Below are experts of layer 3 (counted from 0) of a mixture-of-experts language model. Rows are named router (the router's row for the expert), gate (a neuron's input weights, with its number), up (a neuron's input weights, with its number), down (a neuron's output weights, with its number) and show model dimensions 128-191. Each number is 50 + 12 x the weight over its row's rms, rounded and kept within 0 to 99.
After each expert's rows: a language model's description of what the expert responds to. This comes from a sample of Wikipedia text that the model never trained on.

# expert 57
router:38 39 20 28 72 48 50 51 56 61 45 56 45 62 45 43 54 58 39 65 52 75 61 39 54 67 39 46 32 63 54 33 29 48 39 46 45 43 28 48 52 31 28 56 55 51 38 43 68 59 51 28 42 49 30 59 70 49 54 59 45 45 52 51
gate0:39 37 68 42 54 36 57 51 57 49 62 45 72 48 50 55 37 43 44 56 63 36 35 60 25 35 38 53 41 59 45 62 53 69 44 36 50 42 18 36 57 32 46 39 40 36 55 46 36 63 64 58 68 67 65 50 54 54 69 71 52 42 57 32
up0:71 41 39 70 53 28 43 55 57 36 45 49 48 44 37 38 32 53 57 54 42 65 39 51 55 65 67 60 57 52 51 49 33 53 31 57 69 55 55 35 65 49 65 52 62 67 41 64 51 62 42 53 62 40 59 35 63 38 75 45 37 53 50 37
down0:39 66 56 50 63 61 43 60 39 45 45 30 61 47 43 23 52 46 69 59 23 29 41 53 36 53 38 46 90 44 48 52 70 66 61 31 55 57 36 36 74 48 54 31 49 46 74 56 47 47 54 50 64 57 41 40 54 40 53 58 57 52 45 58
gate1:28 50 62 67 33 43 42 58 54 45 61 68 64 41 48 43 56 71 44 65 51 55 51 59 33 58 50 71 48 37 37 52 65 41 39 40 37 41 76 66 39 54 72 48 50 48 55 22 58 51 25 48 40 76 35 66 40 56 58 55 63 38 61 50
up1:73 61 48 47 89 60 41 42 46 37 56 49 49 55 53 39 39 46 50 27 32 35 49 37 43 36 61 64 36 53 62 61 59 42 36 66 39 61 42 46 49 60 37 61 34 63 74 59 42 42 71 34 79 44 57 33 48 63 37 50 55 55 67 67
down1:50 82 47 51 66 41 38 56 41 48 52 47 53 32 58 50 60 72 48 57 70 51 64 51 50 38 52 50 30 32 21 49 33 73 44 54 47 44 53 55 52 48 42 45 47 53 67 48 64 36 59 50 31 42 49 49 41 38 67 32 37 29 51 79
gate2:63 36 32 37 58 49 39 58 68 44 67 38 40 42 34 35 46 45 68 49 39 33 59 46 53 24 54 50 50 46 54 47 61 37 49 48 39 50 71 45 57 55 62 71 61 62 51 56 51 61 29 61 54 68 50 32 38 33 58 28 58 68 57 43
up2:39 35 56 64 54 35 54 34 37 46 41 67 49 50 37 49 45 48 37 59 77 49 44 58 62 64 32 47 64 67 36 55 49 55 53 76 57 27 54 69 34 43 37 25 50 52 43 63 46 25 60 31 54 65 55 35 47 50 71 57 49 57 50 37
down2:43 58 41 51 64 62 40 36 57 36 42 45 45 58 42 61 47 41 38 66 75 66 49 34 48 49 58 39 66 50 63 32 49 65 42 47 55 55 53 40 40 41 48 38 54 55 58 41 50 16 50 42 57 79 50 43 64 34 31 45 49 60 55 63
gate3:56 59 63 49 82 39 51 43 43 75 42 60 40 55 56 47 29 63 24 59 61 61 20 53 64 30 49 55 54 46 54 44 36 57 48 43 41 42 45 42 61 50 45 56 24 48 55 40 37 54 72 51 39 50 44 54 55 48 47 59 58 42 37 64
up3:37 47 47 32 42 50 49 57 48 48 69 63 36 45 83 53 52 69 55 42 51 39 60 46 44 53 60 42 59 54 42 49 60 57 54 52 42 60 47 27 48 55 35 71 33 65 33 35 46 35 42 59 64 49 85 80 49 44 55 62 66 25 40 68
down3:55 40 50 31 55 73 38 54 67 70 63 44 51 66 35 53 43 38 29 53 37 41 26 60 61 50 51 40 54 49 28 52 77 43 60 45 27 57 60 40 53 75 60 62 60 48 21 41 70 51 52 78 48 51 45 51 49 17 49 70 55 53 46 42
gate4:34 45 62 35 41 23 62 44 64 69 57 44 52 47 56 44 67 52 42 57 52 49 51 43 72 51 11 50 44 69 41 55 57 77 50 22 45 35 57 43 54 42 62 46 42 40 34 34 53 49 67 53 59 54 51 61 54 49 40 56 58 48 53 53
up4:69 40 56 45 67 52 50 63 42 41 57 65 65 55 46 47 65 47 49 51 32 43 48 42 34 12 49 38 15 37 49 40 60 45 48 52 60 80 56 65 49 61 63 53 36 50 53 51 38 68 49 46 53 59 52 56 57 54 50 72 38 50 61 59
down4:54 49 66 58 66 40 50 36 51 28 63 60 58 50 33 49 51 50 55 38 29 68 51 42 46 56 60 26 40 53 32 50 53 61 29 46 58 58 46 66 51 44 54 51 45 37 55 49 47 28 67 41 55 43 53 54 69 54 37 48 50 61 79 42
What it handles: Mid-word syllables

# expert 44
router:39 41 32 41 51 42 58 63 63 60 24 44 63 56 53 42 50 53 39 57 43 64 44 56 61 64 62 58 36 53 51 09 65 62 77 56 43 37 54 53 52 31 49 47 46 86 44 46 53 31 42 37 34 49 44 53 63 39 66 54 37 54 45 49
gate0:66 47 50 46 37 67 43 34 48 49 63 60 37 51 44 45 25 59 54 55 54 45 57 62 51 55 36 40 44 61 60 61 73 48 56 56 54 39 57 32 79 36 37 25 64 54 77 48 36 41 57 63 41 41 50 41 50 39 55 56 48 44 32 49
up0:27 00 42 43 58 61 65 62 33 74 36 42 59 69 46 53 53 45 57 54 56 56 38 49 66 54 40 52 42 57 50 38 35 57 69 42 42 58 59 35 56 72 58 27 54 26 38 59 56 66 48 42 52 45 43 72 45 38 33 38 55 48 87 57
down0:68 47 68 57 44 44 45 61 47 71 58 50 62 50 36 57 64 52 43 45 43 52 28 41 52 57 58 41 56 56 52 61 54 48 42 40 39 51 52 60 42 61 37 57 54 64 55 32 43 32 38 44 26 70 61 49 48 44 88 31 54 50 44 28
gate1:45 52 41 52 41 35 45 49 49 38 60 53 42 67 64 51 55 45 48 42 46 54 46 52 63 55 60 75 39 45 35 60 57 42 48 54 63 25 58 42 63 52 73 50 45 64 53 61 52 57 44 42 45 43 42 55 31 43 63 41 30 59 61 53
up1:54 51 41 32 31 45 46 35 68 37 28 54 52 37 45 43 58 35 43 48 57 57 59 54 61 62 70 63 42 55 41 57 49 38 51 52 28 41 44 67 50 47 35 27 32 42 57 63 37 60 26 43 27 51 59 31 40 51 68 53 51 58 46 61
down1:51 51 58 52 41 45 37 39 61 28 43 58 37 26 52 44 57 56 60 35 55 46 43 58 54 21 55 38 54 57 60 51 55 48 46 44 46 39 36 63 47 59 66 29 45 54 54 53 40 56 64 63 51 42 61 40 50 36 66 63 49 46 54 56
gate2:64 63 68 39 67 48 61 73 50 55 61 46 36 27 45 42 65 58 60 74 59 45 46 28 66 59 52 65 78 63 44 50 46 58 43 24 48 49 45 64 48 45 51 52 32 53 29 54 61 39 71 49 31 42 47 31 37 56 44 50 54 60 55 68
up2:36 34 54 45 65 57 56 44 55 74 68 55 75 43 69 28 50 44 38 59 45 54 68 55 39 51 29 51 71 42 65 40 51 32 46 58 58 47 38 36 51 59 67 20 47 52 67 48 39 25 40 28 82 44 58 50 39 38 47 70 61 66 31 61
down2:53 33 69 67 55 35 59 53 64 50 41 21 39 43 46 66 53 40 47 68 37 59 43 64 32 66 26 57 67 50 57 48 46 48 67 57 47 50 52 43 42 63 64 53 65 37 38 36 57 51 62 66 38 48 46 28 73 44 67 54 54 55 52 57
gate3:20 44 32 47 41 50 60 51 61 36 52 37 38 40 48 69 47 66 31 45 59 37 54 47 53 35 43 57 48 44 67 54 49 63 42 63 49 54 62 61 59 33 60 56 32 52 57 41 33 72 44 67 44 28 52 65 63 43 66 61 55 47 60 57
up3:49 49 33 60 74 32 58 46 40 41 61 55 54 48 58 70 40 69 28 64 53 68 36 79 54 47 56 39 84 53 63 53 60 48 39 50 43 57 66 61 51 30 46 49 44 30 29 42 68 36 47 73 35 43 67 54 70 40 70 44 41 57 58 46
down3:44 25 43 53 46 38 45 50 47 40 50 34 35 47 40 36 68 71 36 51 55 53 73 47 60 66 59 50 34 45 46 57 45 55 40 59 63 71 45 69 30 37 72 40 61 30 37 46 56 54 71 35 55 46 64 42 41 52 74 41 58 64 70 27
gate4:46 40 50 39 78 55 54 43 32 34 43 21 25 51 53 73 32 64 65 35 44 27 41 59 44 62 51 47 39 47 64 45 46 62 61 37 54 58 48 49 73 46 63 32 51 55 42 47 66 35 57 65 50 53 66 65 50 52 42 41 54 59 52 53
up4:33 44 44 43 51 35 58 56 69 48 32 51 42 41 35 54 55 55 57 46 58 46 49 62 56 62 47 30 55 36 50 61 87 59 35 52 48 35 45 40 61 45 48 66 53 39 55 58 60 70 68 49 51 53 40 61 27 69 57 49 46 52 63 51
down4:54 65 55 30 61 39 49 75 48 52 34 52 55 44 61 52 52 42 42 54 41 37 59 31 42 56 51 48 53 45 61 25 51 59 51 38 51 39 44 70 74 63 52 72 50 58 58 44 28 42 46 41 70 58 38 78 36 41 65 54 42 51 31 61
What it handles: Foreign name syllables

# expert 20
router:42 58 48 53 59 64 41 58 63 49 56 62 82 53 41 30 47 62 48 67 59 51 48 56 49 63 39 59 39 68 54 42 44 69 56 56 44 39 61 38 61 48 35 48 41 68 43 60 52 37 57 45 46 58 33 63 55 18 56 65 58 53 57 55
gate0:57 59 53 31 53 51 52 74 39 57 43 67 53 55 64 42 29 53 49 27 49 53 33 44 36 51 37 57 63 56 62 55 46 53 61 49 40 56 62 49 54 57 54 32 43 54 53 55 62 42 57 46 57 70 54 54 52 51 68 59 37 54 66 45
up0:42 59 58 67 72 66 36 58 57 58 48 53 43 49 47 49 52 47 26 52 40 45 65 51 57 25 59 42 49 59 29 49 42 64 56 81 54 31 50 39 42 42 51 55 59 74 59 63 42 50 59 61 37 50 51 46 66 45 43 43 71 57 69 44
down0:31 33 55 58 49 34 44 57 59 59 54 72 48 53 43 43 35 49 20 41 23 51 31 36 69 52 61 53 45 64 34 47 43 43 30 57 49 59 51 47 42 35 48 52 58 37 50 55 59 58 93 57 57 56 62 49 48 64 60 42 47 45 44 49
gate1:41 50 69 50 43 63 43 42 56 64 40 50 54 52 44 43 57 38 29 41 23 42 31 33 47 50 66 53 52 48 65 72 19 35 46 52 55 52 45 59 35 68 22 46 47 51 52 59 46 51 60 31 53 43 54 36 58 60 50 49 39 44 47 60
up1:37 59 61 54 35 46 43 42 60 58 38 47 38 44 41 36 55 55 54 54 56 43 56 43 58 58 71 52 33 66 42 40 63 41 47 51 67 49 57 74 52 56 34 36 60 55 52 57 74 33 54 67 52 33 42 46 58 58 73 51 59 41 49 54
down1:27 36 86 43 61 46 54 45 47 38 56 62 57 54 27 48 58 62 61 50 62 54 37 31 62 37 49 59 38 72 53 51 72 50 30 41 66 44 55 51 24 52 53 43 53 47 52 45 47 65 57 66 29 54 71 56 49 25 49 41 51 58 34 40
gate2:55 57 60 53 42 42 47 45 60 45 28 38 57 55 66 65 43 55 50 57 42 58 50 52 43 69 60 37 56 59 40 42 65 47 55 71 43 50 57 26 40 66 65 59 48 32 49 59 61 65 38 37 35 48 34 31 51 42 43 65 25 60 54 56
up2:56 57 43 70 47 65 50 42 48 51 30 76 71 47 53 41 35 45 87 66 39 49 58 47 52 44 50 48 62 66 67 39 41 48 48 28 48 53 43 62 53 42 68 51 65 50 76 40 62 47 54 26 36 41 39 71 46 49 38 48 35 46 59 53
down2:50 41 35 45 51 40 65 59 49 59 40 54 44 64 69 64 66 38 45 53 33 67 62 61 76 35 56 70 59 42 52 58 47 61 22 49 48 32 52 64 37 24 48 48 60 37 42 46 65 37 29 53 48 52 66 60 56 46 36 46 59 57 41 42
gate3:66 47 39 30 33 47 62 45 42 45 52 55 50 55 63 44 73 49 46 52 61 55 31 31 53 60 45 66 46 76 49 40 44 57 52 37 37 38 45 41 62 66 49 64 31 45 46 67 36 48 50 52 33 23 46 46 61 53 38 53 60 54 46 58
up3:58 27 34 38 48 50 67 53 45 47 52 44 68 58 57 65 38 51 54 71 60 62 46 49 57 65 35 45 60 54 57 46 47 48 41 42 37 38 49 53 39 52 53 50 35 55 78 28 49 49 67 54 52 18 55 46 45 50 57 59 44 54 57 47
down3:28 48 46 51 41 40 25 45 66 60 48 39 41 50 54 33 58 52 46 40 39 47 50 30 44 24 60 61 35 53 40 60 50 39 46 51 73 60 57 31 70 45 63 57 52 27 49 36 21 56 64 40 61 63 39 55 45 57 46 45 54 56 56 45
gate4:31 58 58 48 51 48 54 41 63 43 44 42 47 60 67 48 58 50 49 61 62 54 47 32 41 62 37 39 38 56 54 50 61 51 45 43 84 32 41 53 59 62 34 48 39 48 42 67 40 54 62 67 41 39 58 58 27 42 38 45 51 34 59 61
up4:47 42 74 56 40 54 54 43 53 32 43 52 38 55 54 52 56 52 48 61 47 56 54 40 51 42 37 38 32 39 58 51 41 55 45 36 60 64 36 52 32 40 26 49 44 55 67 60 26 44 50 30 56 66 34 69 40 52 43 41 45 44 57 57
down4:62 24 68 68 35 31 56 47 42 49 62 66 63 59 46 60 35 48 50 31 53 38 67 42 59 51 56 42 49 47 37 38 41 60 39 60 37 36 73 48 54 60 74 51 53 75 58 68 36 48 54 51 57 44 67 57 61 52 61 58 46 60 42 53
What it handles: Table line breaks

# expert 61
router:59 51 49 42 60 58 41 47 55 70 49 57 66 59 49 42 52 63 44 55 43 73 54 48 60 54 42 64 39 70 66 41 57 63 61 51 24 21 28 44 60 32 38 50 49 56 52 49 78 57 50 40 46 61 39 50 53 26 31 66 58 43 45 71
gate0:46 46 37 61 55 52 67 40 51 58 47 52 47 54 75 61 43 45 48 47 39 40 61 65 58 54 49 54 37 44 47 45 50 56 62 38 43 46 49 41 46 58 60 52 60 50 53 40 58 48 53 46 47 51 61 67 34 42 46 48 62 63 59 53
up0:68 54 54 48 55 59 37 29 60 66 51 53 40 70 59 54 59 50 41 38 40 58 42 47 57 36 52 36 47 55 36 33 35 58 56 52 42 52 54 61 22 59 61 47 45 43 54 40 79 45 37 44 49 72 56 61 60 37 71 51 56 48 61 51
down0:31 44 37 30 50 49 50 27 70 40 48 55 52 54 41 57 44 63 47 51 71 75 52 57 41 56 56 46 21 51 39 62 16 37 23 58 56 45 40 50 50 38 50 30 58 58 53 48 51 58 44 49 64 60 45 46 58 35 42 27 44 41 27 28
gate1:32 46 60 52 57 40 46 43 49 68 58 36 38 65 59 69 39 67 54 43 45 57 54 36 42 60 35 54 38 30 53 54 61 69 58 42 45 46 53 53 46 50 30 53 46 57 34 32 67 40 56 61 66 36 40 68 61 48 67 51 33 52 61 62
up1:38 40 63 68 80 69 51 64 60 40 59 60 57 51 38 37 64 38 75 55 42 29 46 35 60 44 35 55 44 53 60 52 72 56 44 61 54 46 47 43 64 53 53 68 60 53 58 73 53 53 66 45 64 47 44 55 38 47 65 40 60 81 65 41
down1:52 54 52 57 61 38 23 56 53 16 42 47 68 83 58 74 36 42 39 49 63 35 35 26 39 40 33 51 50 61 49 29 64 48 32 52 66 63 68 65 63 60 56 63 75 55 38 59 36 53 45 48 54 67 49 53 51 50 49 56 12 42 56 33
gate2:67 34 57 30 44 52 43 54 42 45 36 54 55 37 60 69 38 49 34 44 64 57 31 35 60 53 47 54 50 44 50 56 63 45 54 52 29 53 45 57 66 65 61 59 46 54 70 56 66 44 55 50 56 66 65 55 54 52 43 45 72 59 50 57
up2:56 58 26 46 35 35 66 41 44 42 33 62 47 41 54 46 63 34 53 36 47 43 52 39 30 51 69 51 69 46 39 48 50 47 38 34 82 55 53 43 47 51 38 29 50 60 41 30 73 68 52 40 24 43 53 59 29 53 57 37 52 39 64 41
down2:63 64 51 52 37 59 44 48 67 60 69 59 35 57 52 52 62 47 38 53 32 68 56 59 47 70 54 61 43 61 33 34 49 52 60 59 28 63 49 45 49 42 53 63 36 53 41 38 32 54 63 29 36 35 42 41 60 45 55 64 48 47 43 59
gate3:32 65 81 64 43 46 36 32 46 20 40 44 45 63 34 51 48 51 75 54 40 35 59 71 36 36 42 69 45 13 52 67 37 53 44 46 40 58 57 30 27 34 43 43 46 49 62 57 56 54 52 57 46 41 37 64 52 26 47 65 43 43 28 64
up3:51 41 37 65 30 72 53 31 37 45 13 40 51 24 48 38 54 44 66 32 41 66 57 59 49 62 51 54 46 51 42 45 42 59 53 51 56 38 65 81 43 56 61 44 73 52 60 56 46 42 39 46 31 68 52 62 45 51 31 51 48 52 36 41
down3:78 80 20 15 56 72 49 61 63 52 50 57 53 70 35 75 58 61 65 68 31 49 44 60 50 40 57 56 36 39 55 38 59 53 49 54 39 31 60 61 49 45 44 50 36 68 48 32 55 61 57 59 41 83 40 63 33 68 53 58 52 68 67 33
gate4:46 54 22 55 57 57 28 39 39 53 40 66 41 46 71 42 64 38 58 61 55 64 47 48 58 50 60 41 31 31 49 47 63 60 47 37 54 39 36 42 39 45 62 59 51 63 50 45 61 53 32 64 63 56 29 40 35 44 57 46 40 36 52 52
up4:39 37 32 58 47 54 60 34 43 18 44 59 40 51 46 60 26 62 75 31 29 57 55 83 62 44 51 65 41 54 35 60 53 37 52 55 58 37 54 50 75 37 46 51 30 42 31 24 50 29 64 47 42 45 46 64 56 60 34 40 39 52 64 51
down4:40 67 52 59 54 58 68 28 43 53 52 35 44 57 40 51 41 37 71 51 48 53 38 66 41 62 55 51 44 61 55 44 38 39 41 54 53 49 50 49 64 47 66 47 42 23 19 75 46 40 63 59 53 40 65 53 39 31 42 48 36 40 37 42
What it handles: Compass and national adjectives

# expert 25
router:43 66 46 40 58 56 57 70 60 50 57 44 59 49 45 54 54 61 39 70 64 72 17 47 49 61 38 55 49 48 58 48 46 41 58 51 65 38 63 26 62 57 42 29 55 71 47 45 65 49 46 56 50 78 44 52 66 44 72 55 43 41 42 49
gate0:47 78 71 12 53 36 40 57 50 65 54 59 54 32 38 51 64 42 47 29 43 41 46 48 49 59 64 46 52 40 71 41 51 69 56 38 35 52 42 36 65 51 62 52 50 54 54 54 61 58 50 48 35 44 52 29 42 34 50 46 26 45 60 43
up0:65 56 55 43 58 64 37 52 37 59 68 56 58 50 53 52 41 67 57 55 61 47 51 45 31 37 48 57 59 43 57 63 63 63 29 67 48 60 42 59 40 54 44 35 49 58 68 54 56 27 52 49 34 39 43 55 59 46 56 62 77 65 45 52
down0:54 34 52 67 58 45 49 50 57 70 45 52 62 47 55 26 41 19 55 40 51 38 42 48 60 53 52 58 44 54 46 60 39 22 50 52 51 31 44 52 68 34 48 53 39 48 76 36 69 28 72 65 38 37 65 38 62 64 39 43 49 51 59 46
gate1:29 66 51 57 45 63 48 49 48 62 59 51 51 52 40 58 22 65 51 74 38 55 45 45 62 37 59 56 59 63 51 40 29 71 26 65 64 46 52 38 39 44 59 57 63 59 68 54 65 42 70 33 79 60 34 47 44 61 30 50 55 43 36 55
up1:57 48 56 62 63 67 61 32 61 56 41 46 64 63 59 50 61 57 47 38 30 52 76 36 62 58 59 29 34 52 45 62 64 41 57 64 43 50 40 43 32 34 70 40 35 46 38 57 42 44 42 71 41 50 45 55 71 39 54 37 46 51 47 30
down1:27 50 40 56 56 47 33 45 58 35 68 64 51 48 61 34 65 50 63 18 39 59 61 53 51 63 50 57 38 47 57 55 40 44 54 41 68 50 40 61 61 19 49 42 48 63 46 55 39 38 51 54 35 69 56 52 47 42 58 24 57 73 28 50
gate2:55 89 32 41 46 46 33 39 30 52 43 50 59 39 54 44 47 38 60 44 54 67 45 67 49 42 51 46 23 43 60 62 42 26 43 43 33 50 27 39 36 42 52 35 38 56 58 55 48 52 69 56 57 39 25 49 62 60 28 45 47 40 63 69
up2:72 41 53 69 66 68 45 65 62 47 61 60 63 37 50 42 66 55 49 51 38 49 60 52 60 50 75 55 60 30 72 45 41 26 49 64 67 60 55 43 45 26 57 53 42 38 63 64 58 59 66 60 49 36 76 69 74 63 52 52 52 48 48 40
down2:40 45 61 58 42 36 45 57 50 58 66 52 37 38 54 50 66 42 48 72 49 58 62 40 53 38 33 50 91 41 56 52 51 35 55 22 52 54 51 52 50 55 50 30 62 52 52 48 55 55 52 45 42 62 55 30 54 44 47 28 55 44 52 32
gate3:49 35 25 52 55 73 28 45 66 39 50 34 48 71 30 44 41 35 50 53 53 62 45 33 53 18 64 34 51 44 61 48 48 55 47 32 59 45 70 60 48 31 50 46 46 54 69 46 40 55 73 56 13 41 55 44 51 46 38 47 48 55 54 51
up3:59 30 75 20 57 48 37 66 20 53 61 54 50 58 50 46 65 68 91 35 37 42 49 41 45 65 42 34 62 56 37 61 33 45 55 47 63 52 39 55 68 44 53 40 55 56 37 53 49 46 47 63 58 52 49 47 59 21 51 32 50 54 41 27
down3:57 36 38 76 51 31 55 38 53 45 67 42 62 65 46 42 45 36 40 75 46 69 59 32 72 53 80 61 63 58 50 54 56 48 53 33 56 67 48 45 39 47 53 36 46 58 58 62 26 59 49 51 54 51 43 53 54 57 23 66 57 65 42 47
gate4:45 23 47 37 42 56 54 59 48 51 46 55 40 51 41 55 58 69 42 23 42 62 49 44 57 50 44 61 56 60 29 61 40 37 49 60 62 54 42 47 39 73 50 51 26 63 65 60 18 49 50 42 39 66 53 70 66 36 41 42 33 40 56 52
up4:34 44 44 67 42 33 52 46 54 58 64 55 46 59 54 47 39 56 62 66 48 52 51 47 62 57 38 46 66 56 53 45 66 62 48 45 45 26 48 82 41 56 44 61 67 29 52 32 41 45 60 55 38 62 69 50 49 65 72 59 37 41 42 56
down4:43 51 50 43 55 42 46 54 47 60 41 66 54 33 47 48 60 52 26 42 38 64 26 52 47 43 65 38 65 52 36 81 33 67 27 59 47 55 31 48 53 33 65 65 47 46 26 39 64 40 48 71 45 49 58 60 59 32 35 51 64 56 49 48
What it handles: Closing quotes, media nouns

# expert 60
router:43 51 35 22 59 70 37 56 65 73 46 47 59 60 45 40 48 62 35 67 52 55 42 63 53 60 44 66 48 56 64 36 64 64 55 65 50 29 48 36 56 42 26 50 41 67 46 61 65 36 45 41 28 63 42 54 66 33 49 60 45 48 37 61
gate0:38 43 55 45 58 49 35 75 46 54 53 23 58 55 21 39 43 41 55 76 66 58 79 51 63 56 46 59 44 68 48 56 29 49 43 53 67 60 54 65 47 47 68 50 57 55 48 52 52 56 46 55 47 41 67 33 52 80 43 47 47 63 25 51
up0:51 56 25 81 44 75 59 59 56 47 56 49 51 39 52 50 56 32 43 70 63 58 64 45 63 54 33 45 70 48 52 35 49 57 45 50 55 68 49 52 32 48 56 75 41 56 33 52 56 37 36 30 53 59 42 22 54 69 43 57 42 46 66 59
down0:59 65 63 34 55 35 62 55 26 36 52 57 75 45 51 48 53 74 38 43 31 35 72 31 46 53 48 40 55 62 41 42 53 48 63 63 39 33 43 54 45 50 25 38 88 50 55 59 72 53 35 49 47 70 40 62 25 59 41 67 15 46 47 28
gate1:49 36 37 54 59 39 38 63 41 38 63 49 74 62 72 37 60 65 37 52 57 34 48 46 56 56 35 40 42 46 50 18 42 31 45 57 48 49 53 61 40 47 69 40 35 43 56 66 50 71 61 66 61 58 42 53 43 58 46 42 70 34 72 59
up1:50 39 61 64 45 56 75 72 51 72 50 46 40 47 47 55 53 43 51 37 43 52 41 42 64 55 55 45 50 35 48 62 55 51 58 34 34 62 57 65 86 61 54 54 34 58 62 56 39 44 44 29 36 55 48 52 44 57 52 55 37 40 48 48
down1:42 38 48 48 47 56 46 49 38 46 36 55 45 40 46 71 15 39 61 96 54 85 41 51 42 62 52 58 67 46 54 66 66 66 64 31 48 42 32 46 47 59 42 58 49 62 51 57 72 41 39 38 58 48 55 51 36 25 51 40 49 45 51 42
gate2:41 42 80 55 50 54 56 48 63 43 35 62 52 50 42 47 38 40 42 55 54 35 77 43 53 45 56 78 44 55 57 62 42 70 53 51 47 40 34 46 54 62 53 69 45 39 58 47 71 61 47 65 42 48 53 59 39 52 47 26 42 58 22 29
up2:58 60 52 37 25 39 40 40 46 57 41 49 38 47 53 53 62 71 58 52 46 49 33 34 49 36 59 45 46 62 55 49 64 51 58 40 37 48 53 62 41 46 28 52 71 54 44 51 46 58 71 57 34 03 36 53 43 45 45 65 54 78 67 44
down2:40 27 79 38 50 59 49 57 50 55 34 51 47 65 40 54 60 60 33 52 44 66 58 44 62 58 56 45 63 40 64 58 60 37 78 69 47 65 45 69 41 74 46 47 61 65 69 69 53 52 48 78 24 57 52 44 44 55 39 47 52 38 49 52
gate3:38 44 66 49 42 44 23 53 37 60 52 56 58 51 58 46 67 45 25 84 59 57 54 49 24 81 61 47 30 33 64 50 52 51 50 54 39 31 59 46 28 50 40 60 62 50 27 30 45 45 67 68 30 38 28 63 25 57 45 28 10 38 41 41
up3:47 40 52 70 42 51 58 37 73 68 43 47 57 51 39 67 44 50 45 49 57 41 41 32 36 70 45 52 37 46 39 55 66 40 54 62 33 31 55 60 36 50 64 52 43 56 50 70 47 50 37 53 31 56 33 58 54 47 26 18 43 55 67 27
down3:72 42 51 45 52 64 44 30 60 26 45 64 44 43 44 51 54 56 35 73 47 66 62 66 68 36 54 51 59 45 60 54 48 85 49 53 42 44 43 46 23 48 41 67 64 50 45 35 76 55 61 39 49 48 53 43 61 41 51 61 79 40 32 52
gate4:64 40 44 54 67 46 34 53 40 45 60 55 22 54 51 41 63 62 46 48 71 76 35 57 64 47 58 55 23 75 52 31 48 52 53 51 77 20 63 56 44 45 49 58 44 45 62 51 58 50 59 76 59 41 62 48 58 50 58 33 70 49 54 57
up4:65 59 54 59 22 54 49 49 48 63 53 55 42 35 38 36 49 35 52 49 48 56 25 61 59 59 44 29 40 61 54 32 55 66 37 68 39 66 41 68 50 45 51 37 52 47 53 62 56 77 33 37 77 59 51 31 45 50 63 37 53 41 62 63
down4:57 41 57 50 46 42 32 37 25 44 61 44 54 59 94 69 33 59 44 43 48 70 37 68 56 49 60 65 64 48 60 73 66 33 42 26 56 58 64 62 61 35 58 58 50 44 44 44 45 49 54 58 42 81 62 36 41 37 43 42 26 64 31 45
What it handles: Apostrophes and symbols